python train.py --experts_per_token=4 --router_score="softmax" --balance_loss=0.00621 --lr_router=0.000986 --vocab_size=16384 --norm="rmsnorm" --lr=0.0011 --beta2=0.99 --train_tokens=288200000 --dataset="wikipedia_en"
Below are experts of layer 3 (counted from 0) of a mixture-of-experts language model. Rows are named router (the router's row for the expert), gate (a neuron's input weights, with its number), up (a neuron's input weights, with its number), down (a neuron's output weights, with its number) and show model dimensions 128-191. Each number is 500 + 25 x the weight over its row's rms, rounded and kept within 0 to 999. Numbers have three digits each.
Before each expert's rows: "mostly gets" lists some tokens that are sent to it at least half of the time; "comes after" lists some tokens at least twice as common just before its tokens as in all text. This comes from a sample of Wikipedia text that the model never trained on. Tokens count by the router's weight.

# expert 6
mostly gets: " his", " also", " has", " an", " had", " their"
comes after: ".", ",", " and", " to", " is", " was"
router:485537504527511503501505503460530510509489511518501493461502523514478480468543493524503445490474493505525533498480511471488541513486497458471500460482449509471527503499538473516471503496470499
gate0:490500488518506531499508492503514529527487505506482431514502496512511530488542487484478466458464488474556498499471525496526516541520521538496495488525527503470519521499476484541509453445489469
up0:524501550469514508526518518498499527514468434478458520472514523500510530475474463488515493500510528492510553496516486513480509496474517497517489465516495465537545530553542469539497493533535501
down0:522490464494455540450485487487526472503485509502553487490540513518502469504463437473491549494523506520456471501525490495474512520495484458537489523442510464500460499498509544517483469511489483
gate1:520527499459549548505510475526505496516520477465499506492500493492491522489515491554501490505472472483495516520495539481502530533454515489514473495502497477481525537490492457513512494509508453
up1:483534472509480509520475513483528509474545500498508503499504534523509528532476499480477506552547512509514467542495530539479510498514529513493521562451492487506491505576481525501492477499440525
down1:470545487526445498480472496460484481452515510479481485475553504500522469525530485522492482555487464522482490483535472514472483517547487483494479496493470503514476477510482483516504490502496490
gate2:500494501481520445489495452498503517500520473540491465491484472457443539493529503520498469516556489468491499499452505448498501499507472480472557519541514509465462523473501525470540484524514510
up2:472494454530487523512493528501528481557512533492489518480523483523468498526466556521484482522506535499466526482538451490482545495485487515527468484460477513497513513486500501506488477505508469
down2:480456499508476453508505472532479486484491509452457495500542506485543439474535496493492494490484538461489498495511461535463518523479491470528493483538488525452508467529454465500489498492561471
gate3:499520542455490519517491484509521467466486470533466522491486502527527508507488487505502458497495515481476484489500501518478444491504523515471527483495525478505473509486546508474514541534513528
up3:484507508484477510528478447493505461496504477543510482483513532525514462480462524523516496515490527506518512475498504501485483498535507482473461509459473523535539498465491543525545514507514481
down3:534494498501541506503532494484509467477462489514542489477489523506524469557490541499489467498526457497510474471514514450487535497548477554468497484498565525513518530527532533482501530494469536
gate4:485495527515489501507509511501536504490483481504534510531514482527480471508510453512472479498513518448510510518503480495465499539498476517518530505485520507495465496492487498467508471460466516
up4:494461528511493469494507497446484497440546524507476517500447516478513516487496474483476487536493459484451512539505481487452524492507482513477518504481459492495490511461506505465534488467483503
down4:481499531543494499472479522515509491543455497509441473519495526550478474466502506495480516521540466491490527537519510515494462444528520480535552462449496468480488503481527480487483520504486479
gate5:503541519511462496513497463479533477510514481523515520492539496495491517497478549544471518472491514460497495514499489496546499533487514495513484481550513515496532493498522512487471474501480502
up5:553461512513542522522516480435546488513506484542536522501546519508499489470500531522467499476543503502504478464507511477532521514486552517520480501546513509459524484547498519487493502532429541
down5:502511510508479465522531480487508507520531486522474499543527486524491496494502467503513569491505535487491500536552502496499525505485468497511457492540473533493501453486541489509455491500493495
gate6:487513490520520511528538499472535556483479509509484470519478511492501532510520493487501516469491510502483465483498513540488494480505522498459524507507495492521506523473541454526482515534470514
up6:510504529490444496456514503509462460524482515494473493473517480523529485542491542476526527499494515520471499457515492460495501497522488502478529500539501495482534509488510483474520498533507512
down6:485444462503507483506521519506535496475498464521503494489521462462499503575501491535505520541545531515458515567474524513478499503509504524521500506529505529506559483488514505494489506469505500

# expert 8
mostly gets: " m", " c", " World", " g", " t", " un"
comes after: " the", " a", "-", " of", " and", " The"
router:530512513521527482476488533504508534480509486529495531499541549502494523500520485516483498525498487451533533535480477451497495523533496476539491497478519499463530492466509499484503516536473476
gate0:497492481551510510473441519464543533516561501543500457527535504480497468523527519508457507476544522509520491462464462481465473505486495496483482507474493492432520553484524455543477502471526501
up0:501488483474503510458508492531481489538502543526506522538529503486507551511502512472521487510444547467536520483522488494532489478488523503466501480516490487468499502525533515489474533505501516
down0:520469538516464538467501491497512518523512499498503495468477470500512529489504534403520502517544506487471522487500485459475525485487460501469496533495513512549464526465503511492461482518490482
gate1:521507485479479518465500487509518532498505487526526490455502509484554502521512525507515467539545508504531496497510472562489488494436527538528493493507543454522500506492495465535479508510455494
up1:530514509506514496540503496492508463517541517478537514532487476525506509463474487480506503499490488518539452540471489529464525507497482487496535478512475544523484559497532550508503479491479522
down1:516506475518512498467494544486519484552418557483504487497477481493518519474518476499511494445494486520478508511524477485501505513500487522484500544516510481510486465478523497513526482497488497
gate2:495498487478503523528475505524491490492540477524503473499544519517479544471497529518495489565486462505523530497505489482505519483512551478539486470523482483485480487511495514470487479525492467
up2:459487475459475491529474485533481508514514472537522498504457472515513532524477538491475463484478507474471490516521539526490495517473469514477514459495479526500513535457498505498489545445501491
down2:470492473514526488471466529522567498506495509507515486509512511519536507486514483461511461482491475499492510543553513447502493522506505501485502513524488461486527488519505481504502524492490521
gate3:511469476491509462516483491566496534513491488487494513482494492524499550541527476529537474537470510472510505483449480470465456481562526494508467493499517542429554466451467525471490504493468495
up3:482484510522450506518461506462519531516536537504526509471508497520525546504488480534477481503521478477475493445484488476485476493528475521556488477495509481489489482484465528458515492523506501
down3:491513500491508496480489486495471493523467495513540530525520524504527493544506478480479502507502498516534489535456449457496480467495506493459481518488490472463482496544501509470495522530506501
gate4:509461476511494472517525511521498515525500494549525511524499516472522518478555465526490460563466521497491519527509484464460464499484506475510468477472475509525519478505492478482457530483488469
up4:493474479489462476544515483528479490483516480503497524484478499520492466471465479505459520500495509460539502481537470496492534502507519483521473518522497466505505519474533521464497471498518492
down4:522491458518484517462493532508493482458520507509461489449502507498495516511476515513499537528516524524515553508519463509498490535524536553516501504501515503510492517544482477519469500512475493
gate5:467508500486513577543492498478519498523473502468502493510508489495530512489537513475478523501502513512463519463519503492516531482435505489509520555538506498475479473520514491537528496507492500
up5:530527491531482517560518514513500471494512503490527526533531464493508526512528572474483510521507500479474536523510504502530473524472500499503549527519515511503484488515540465502554537510523479
down5:458502468494490525522497526495487501531527471487522504526514482495465481515499491486487482513490480504490533493481472529493470505473505498506477493505496515490465533526520527494508506510517485
gate6:486519471512467526574498523505493549491493467484532488475484529517495516491509468471489494505498513485508527458519492527492495517473503502528496506535502522490476473535560422518541476477506469
up6:477467537496508541492482489479530515500531493484513480478483499492523500496495523505510506516465511470494538533477510486488499472491551510526454509488484554540531523481509487497509506508510500
down6:522494527509519511456554494465534485497466526514480512498504488479534506483512482486486535494503538483537457493476477513526496475532488489463496553499482498508481490508522539562445492488516511

# expert 9
mostly gets: " United", " University", " States", " League", " York", " Party"
comes after: " the", " of", " in", " a", ":", " United"
router:522469505533466515522481542539520538460521567510490512526509527506525513483480496486500523513509496457548486476510475523494506509516475478483462503529550514519491518526490493506474499531494487
gate0:474488444490527450519513509523498463483501504493515511511525489446492521524495516517489533420513521516490479482488522543542514494503507545497527525520474491457503482492458534491489529467525487
up0:513483511480468513474480481557464515514487493529464524500525494487527516527473461482496504519509498550463523514526520492505452545451493486505516504536493537462501517449505504495506513525503485
down0:499460481487516526494503368507501552490460458484532510504469516447479507529510499517536479488535472515530523497510519527530498517514518513478493510499476498519473535478544501490487476512529514
gate1:476445484429512475520521488526475483475506541544525468467450492479467540525523503476484508493472477488505476505505551540502501487463543485522522456525484490466477512525520510501513485482555537
up1:507499543488521479488550504470506503486481485497499469521476534534499489492481485538492548513476506495496487471507484521478472511498492482497459519521503464479529480513471504528510484535522505
down1:538512480495496508554545460505468481495521530510528494455481497512464457512494486483517473500499500455483508518501564523484517524525503497481501513490512575527467487475529488455525474519493530
gate2:510539485478530528500500481537505505490522473493506472520473498536473492476505429501481471539525504520498501499548528484491505547441508508515476543448508514506515474524499506544523515458487510
up2:514494525494522538506478493476481478460525524506518498523514525502543515534524495504524488517535497505487506519492511469522513519508513473515507510498511552536443540499490482526497464511489500
down2:520497542526506496526519386562500515510480505510497549533498503497519540497532520489494439502513467484526498510521521503567473511442504478461501492521498518489490508451532526494454518535531518
gate3:531515480492529502508504556503514467485534542465497463527522453515485491482468493536502506543507536526490475493519502475470489484472453446529517476472482512513472500485507517519483504488462474
up3:499507479526451475502518493519543512517483483483491544489474520500493490538514484524481482479488500500532494534477499490512524496500560527533464479509513528539533477462538507491527453522501494
down3:481518534507498510463535390541497498478557512513485512485512495483508497490470485517500519513536513515509543496513492521543507473480522532511472516525442467495513499514523472453487492493504516
gate4:502487523470511518479463505497530525485539491521496448484481470506456461495473479535503501476513506512527479469474504475518474480503478475508500542490495509509503557485507449509492494551481486
up4:541489492511471523458518483528515503468490512452489452505488510450489521489498498506479530489463493455494510539481480523513471492491441494470515464509536469527517521541492527477520511495470476
down4:480476494509489497514495459455470475501488548493505499508513491478526508540554514533539497488454510525490447511498504489468503503520480488464467471502516499502472493542490525484475504498452503
gate5:500474529495451495498510463506487501499520514504507510487481472522468509503513506484469475473462490485501526563485531498529512509522510499517491461463473505462502502510550528468490496478521489
up5:500525490499515480472452498502488476501497473539503485495524489458477439503485528522471535484576525516472490440487507495424462512489482488501500520494488511514500489476501472526533471499477487
down5:509543482504507495516472477484482449485494492481509493499521473479502504483532511503517520510500512474508469474473475523539492540540493530491501504531492507473470484537488487520459488516533538
gate6:479514496508490490527506507466509518526473543493517505509470469476551516565525465505567457557514478527471498512489492502483465531549541507506540484558483467510486538489448525515479499492524522
up6:458480505500515509455482522480504480520531507480534472489500504490516493512524499491493498514494511488511499466505534505505477514528521520532501494534451485539517495539487476485461534504498517
down6:489488511514457519491496487521481515524468536453461492518489489451478492519508483456476498506513496511525470516498525530521467483498480510520528523472504484510512525466466510511534526493537495

# expert 12
mostly gets: ".\n\n", "\n", "\n\n", ")\n", "==", "==="
comes after: " ", ".\n\n", " (", "19", "\n\n", "=="
router:461467501482537495508507521498495516550492526473508481513553477489507455502515493526492493531478512436493487490500485447476482484514490454503517513525480483494522514541477485485479522479479483
gate0:502486504516468523545510475565491468511521521494484434462516510473519524487517504486512526469477516505482562532496468482490475532483497505455522500443487471463510509459520497466516535486471523
up0:525499512485495495509464489474458487462519512494497524525500515495544522518515547521491503522478508528498458482498519488532512553487501529524519542494493498503477533506545514524520481518491488
down0:494472499501539485506501432474495510499506517475492496537509491524529458495478486465519474524477542508495497533486495512473479531472462473495501470495542522505446488495507501473508527543497462
gate1:528537457506490480508508480472491515500461477511506479538455532559506528488504506488453521532496541530518470520477525571488489497476495513492486499498508514489491547461514507531519444485518519
up1:464508503496505511525486492474511427444508491549463526499461515491486496493521479499497525501511477513513523508540505500479481466462455476547513476511563485503527515508484474503526510494499518
down1:511464523486490510518515549525502489487478512510510528447518508513520541507501515502503512494486503489498512532500471502472526477503525554477523496524490496495471456582476473524504558498543490
gate2:551494483468516485539478499540464527452516471540435480475498507484499495495507488434528519464477507498513526485511510494520524526491559473514462437477504487507486530504487528517493497473476534
up2:479511493519510530455501492476502507480518527494475540496516543531531500499476527509468510479509485530502513510465507540498462522523463528453476500496530511527515478474513457443494472530520486
down2:479501536528462520492440455483494512510461522507489500499536546522498471460494521462464495468482520482486518437484482512511503487520489504560497502495485513485511491504512508476489466497510550
gate3:514502507458486508520500454538514521534505516526475523488513529520511505490474484502467533504511517483536511507477511514480501537499513494555498486474499507533530517506472469506493508478560499
up3:475501493473482528483490480496532514514493504561506518503544496527466496455488492535486500491477489514506522503474499496448503497502505489517483482523496540472492491475505513505513499499524446
down3:524501573462471558514491506460517508486497473497483502452504552518508515482499513479481517450510502493512468514500500510499541507498466488497525501517514475530518438513490495537517472495534509
gate4:568508506536513512489495491509486490477496514474478517482532498507495486479507537530506476490489536505502468488459523484518504486444500518523509490484515512516509521511551473466474494473512529
up4:481560507483462505513486492528503520501458518475495510537482525473516476499500523489537516501501477495534541520487510485518497467522486517522506498466508511519485519509459519507499473520490503
down4:492542528507488485455462546513510443509516500473497493509538465508482504465532535496477491513482491500472480495539486512486499504466478519531489466447477478512451471461502498511500494500511485
gate5:525511516489485468459482518581539492489540476564506494480486505503480489509535488489482500537556460478501506537498495563525502483510485555499478471498476496487461505502518517509487440511515481
up5:469515478510493504474500510541520479487466499530527493500537475499464483518518478520503509506478468544472487512489520509513504511518501550497520549522492482511469513497511514511502481509499491
down5:526472533484500451498476578501539454484487499486529500454528496511510540485491460509512507471478469525505488529536510528492508491496469496499476519508491546518530490464521518521508488544476459
gate6:473508437424450492500506500531511465464488451511474508489462534526487504451511519503498461488511496512530524522513493524488506502439506511522502448555494477526518513543424490460484515507512476
up6:554524511540514542458566477478518534540525493517521517493487469505513501532542490464510521499524491495474530533474510467513496522473488479521514502451462527505467462502527486550495495499469501
down6:505490511500499475516491542454510510536491517475518498476469484511512523542528501514511458486507527518450487502494481460482524507517502505500517522482510492475470518553517515539518512526434536